From a checkpoint of a small mixture-of-experts model trained on Wikipedia: a shared expert of 128 neurons, 1028M tokens.
Below are experts of layer 7 (counted from 0) of a mixture-of-experts language model. Rows are named router (the router's row for the expert), gate (a neuron's input weights, with its number), up (a neuron's input weights, with its number), down (a neuron's output weights, with its number) and show model dimensions 0-95. Each number is 50 + 12 x the weight over its row's rms, rounded and kept within 0 to 99.
Before each expert's rows: "comes before" lists some tokens at least twice as common just after its tokens as in all text; "mostly gets" lists some tokens that are sent to it at least half of the time. This comes from a sample of Wikipedia text that the model never trained on. Tokens count by the router's weight.

# expert 1
comes before: " the", " a", " his", " be", " its", " her"
mostly gets: " against", " including", " for", " include", " into", " to"
router:35 51 48 31 36 43 55 57 48 55 44 48 65 27 38 65 32 53 64 60 33 76 44 44 50 54 51 43 37 51 61 63 59 49 60 67 47 21 57 44 68 63 41 42 68 46 52 40 41 65 60 52 55 50 64 45 63 58 59 36 62 39 53 46 74 46 40 34 18 49 67 60 37 30 57 49 45 46 60 49 60 46 36 68 56 40 41 51 67 54 57 58 37 49 60 39
gate0:36 55 23 38 41 68 50 54 31 67 66 59 46 45 34 62 66 52 54 36 19 58 54 39 50 45 67 44 50 30 50 65 72 37 64 67 63 35 56 38 62 41 44 56 53 52 26 49 35 52 53 45 60 44 41 51 69 65 46 44 36 58 41 61 51 37 57 59 53 26 55 72 28 70 41 55 52 45 76 45 44 45 56 43 37 35 58 45 51 53 50 58 47 61 68 44
up0:44 48 52 37 45 49 48 60 60 65 41 57 37 62 72 44 45 45 51 61 57 66 59 71 45 45 69 56 59 19 56 66 69 52 79 53 45 33 47 41 50 32 45 54 38 49 26 47 52 68 56 63 80 38 43 44 35 46 43 57 50 40 35 67 51 30 63 50 50 47 39 71 52 54 44 18 49 47 67 46 54 45 55 45 36 51 63 52 49 60 49 36 53 63 63 64
down0:64 62 45 64 35 44 66 66 40 25 50 62 46 40 39 65 62 51 38 67 44 37 57 33 47 48 67 49 38 56 41 54 73 37 47 42 40 53 50 62 43 62 36 33 48 64 48 58 59 34 42 41 51 56 41 44 71 53 70 58 78 63 56 73 47 33 58 56 55 50 52 70 40 67 55 76 48 51 58 40 55 45 66 58 44 64 52 22 44 54 36 46 31 45 49 52

# expert 44
comes before: " the", " a", " his", " its", " their", " this"
mostly gets: " in", " by", " from", " at", " after", " on"
router:31 46 48 46 45 45 39 64 55 66 52 57 60 51 52 60 40 71 71 48 49 62 54 57 52 72 47 63 40 63 56 46 60 43 65 67 64 43 51 58 57 47 70 46 58 53 38 42 27 62 57 77 44 59 46 49 58 59 67 38 38 35 33 43 73 39 62 38 44 52 49 53 38 42 69 49 34 29 32 46 56 52 63 57 54 42 36 60 33 62 61 45 59 58 39 56
gate0:67 44 56 28 48 41 40 53 44 63 43 53 27 29 39 44 53 68 43 52 56 55 51 62 73 43 47 39 48 61 53 38 42 46 21 69 54 44 42 68 44 61 71 37 40 59 55 54 36 47 51 53 30 39 38 18 60 69 48 57 39 57 61 43 63 40 33 46 35 37 46 58 71 45 51 69 55 62 43 33 49 61 53 67 55 71 40 70 46 49 36 48 50 23 46 36
up0:59 47 37 37 55 59 43 46 52 55 26 49 32 38 41 36 50 69 66 34 50 72 45 66 54 35 43 50 30 61 62 66 46 53 36 78 56 50 76 64 38 39 68 33 33 55 43 45 49 37 33 66 46 50 35 26 68 56 42 48 31 40 65 61 56 37 53 40 37 66 59 61 48 61 57 56 51 54 22 42 55 53 55 65 62 64 43 63 42 82 47 55 56 41 42 49
down0:43 47 35 40 27 22 53 31 46 47 43 29 43 42 65 51 45 28 63 65 50 50 53 50 38 26 53 47 30 54 50 46 51 47 44 61 31 62 50 22 48 42 43 32 59 60 66 42 58 65 51 38 52 58 61 49 45 54 37 50 50 27 44 57 39 37 74 44 43 67 63 74 46 47 37 64 44 52 54 52 46 59 35 66 68 55 56 43 63 30 55 76 34 45 36 57

# expert 4
comes before: " |", ".", "%", "0", "5", "8"
mostly gets: "19", " 18", " 61", " 36", " 42", " 37"
router:67 33 52 57 51 37 52 61 66 48 50 66 56 74 54 68 37 41 53 34 41 31 65 58 64 25 61 60 37 56 47 44 44 66 39 34 60 48 57 57 46 43 37 68 54 58 38 63 41 47 39 70 49 48 50 57 54 55 45 42 64 52 29 36 22 55 66 39 57 50 28 48 60 43 67 50 61 38 59 60 52 57 43 49 64 42 45 41 49 41 46 42 75 69 44 48
gate0:69 42 27 46 51 46 62 78 38 55 56 70 36 53 51 54 59 62 41 56 59 55 62 58 55 26 83 56 37 66 47 57 58 34 40 49 43 53 61 46 58 44 60 33 44 86 67 50 55 46 44 34 33 57 55 52 21 35 53 40 63 50 44 39 56 66 55 45 44 65 46 53 69 75 45 63 39 47 40 31 36 59 54 47 44 51 52 51 53 44 30 30 46 56 37 57
up0:47 44 32 52 70 43 55 74 47 57 56 50 50 76 56 51 67 67 44 44 54 52 43 48 41 51 45 62 44 50 36 69 52 59 54 46 42 35 64 41 71 53 61 33 40 82 71 70 59 35 48 46 32 47 25 46 44 50 58 28 73 58 41 32 61 61 47 45 39 44 49 46 61 60 53 59 43 47 33 39 42 43 72 28 43 52 59 37 53 52 53 37 90 52 62 48
down0:55 23 79 58 38 56 59 48 46 44 34 69 62 51 32 50 61 41 59 62 60 54 65 33 45 52 50 58 24 48 63 53 38 36 43 35 70 27 39 49 63 43 52 31 78 30 43 56 49 64 43 44 68 60 57 59 41 38 39 57 47 54 44 43 62 49 67 46 68 47 58 52 50 49 48 59 48 60 35 73 31 69 52 65 58 34 63 55 60 55 41 54 51 51 74 37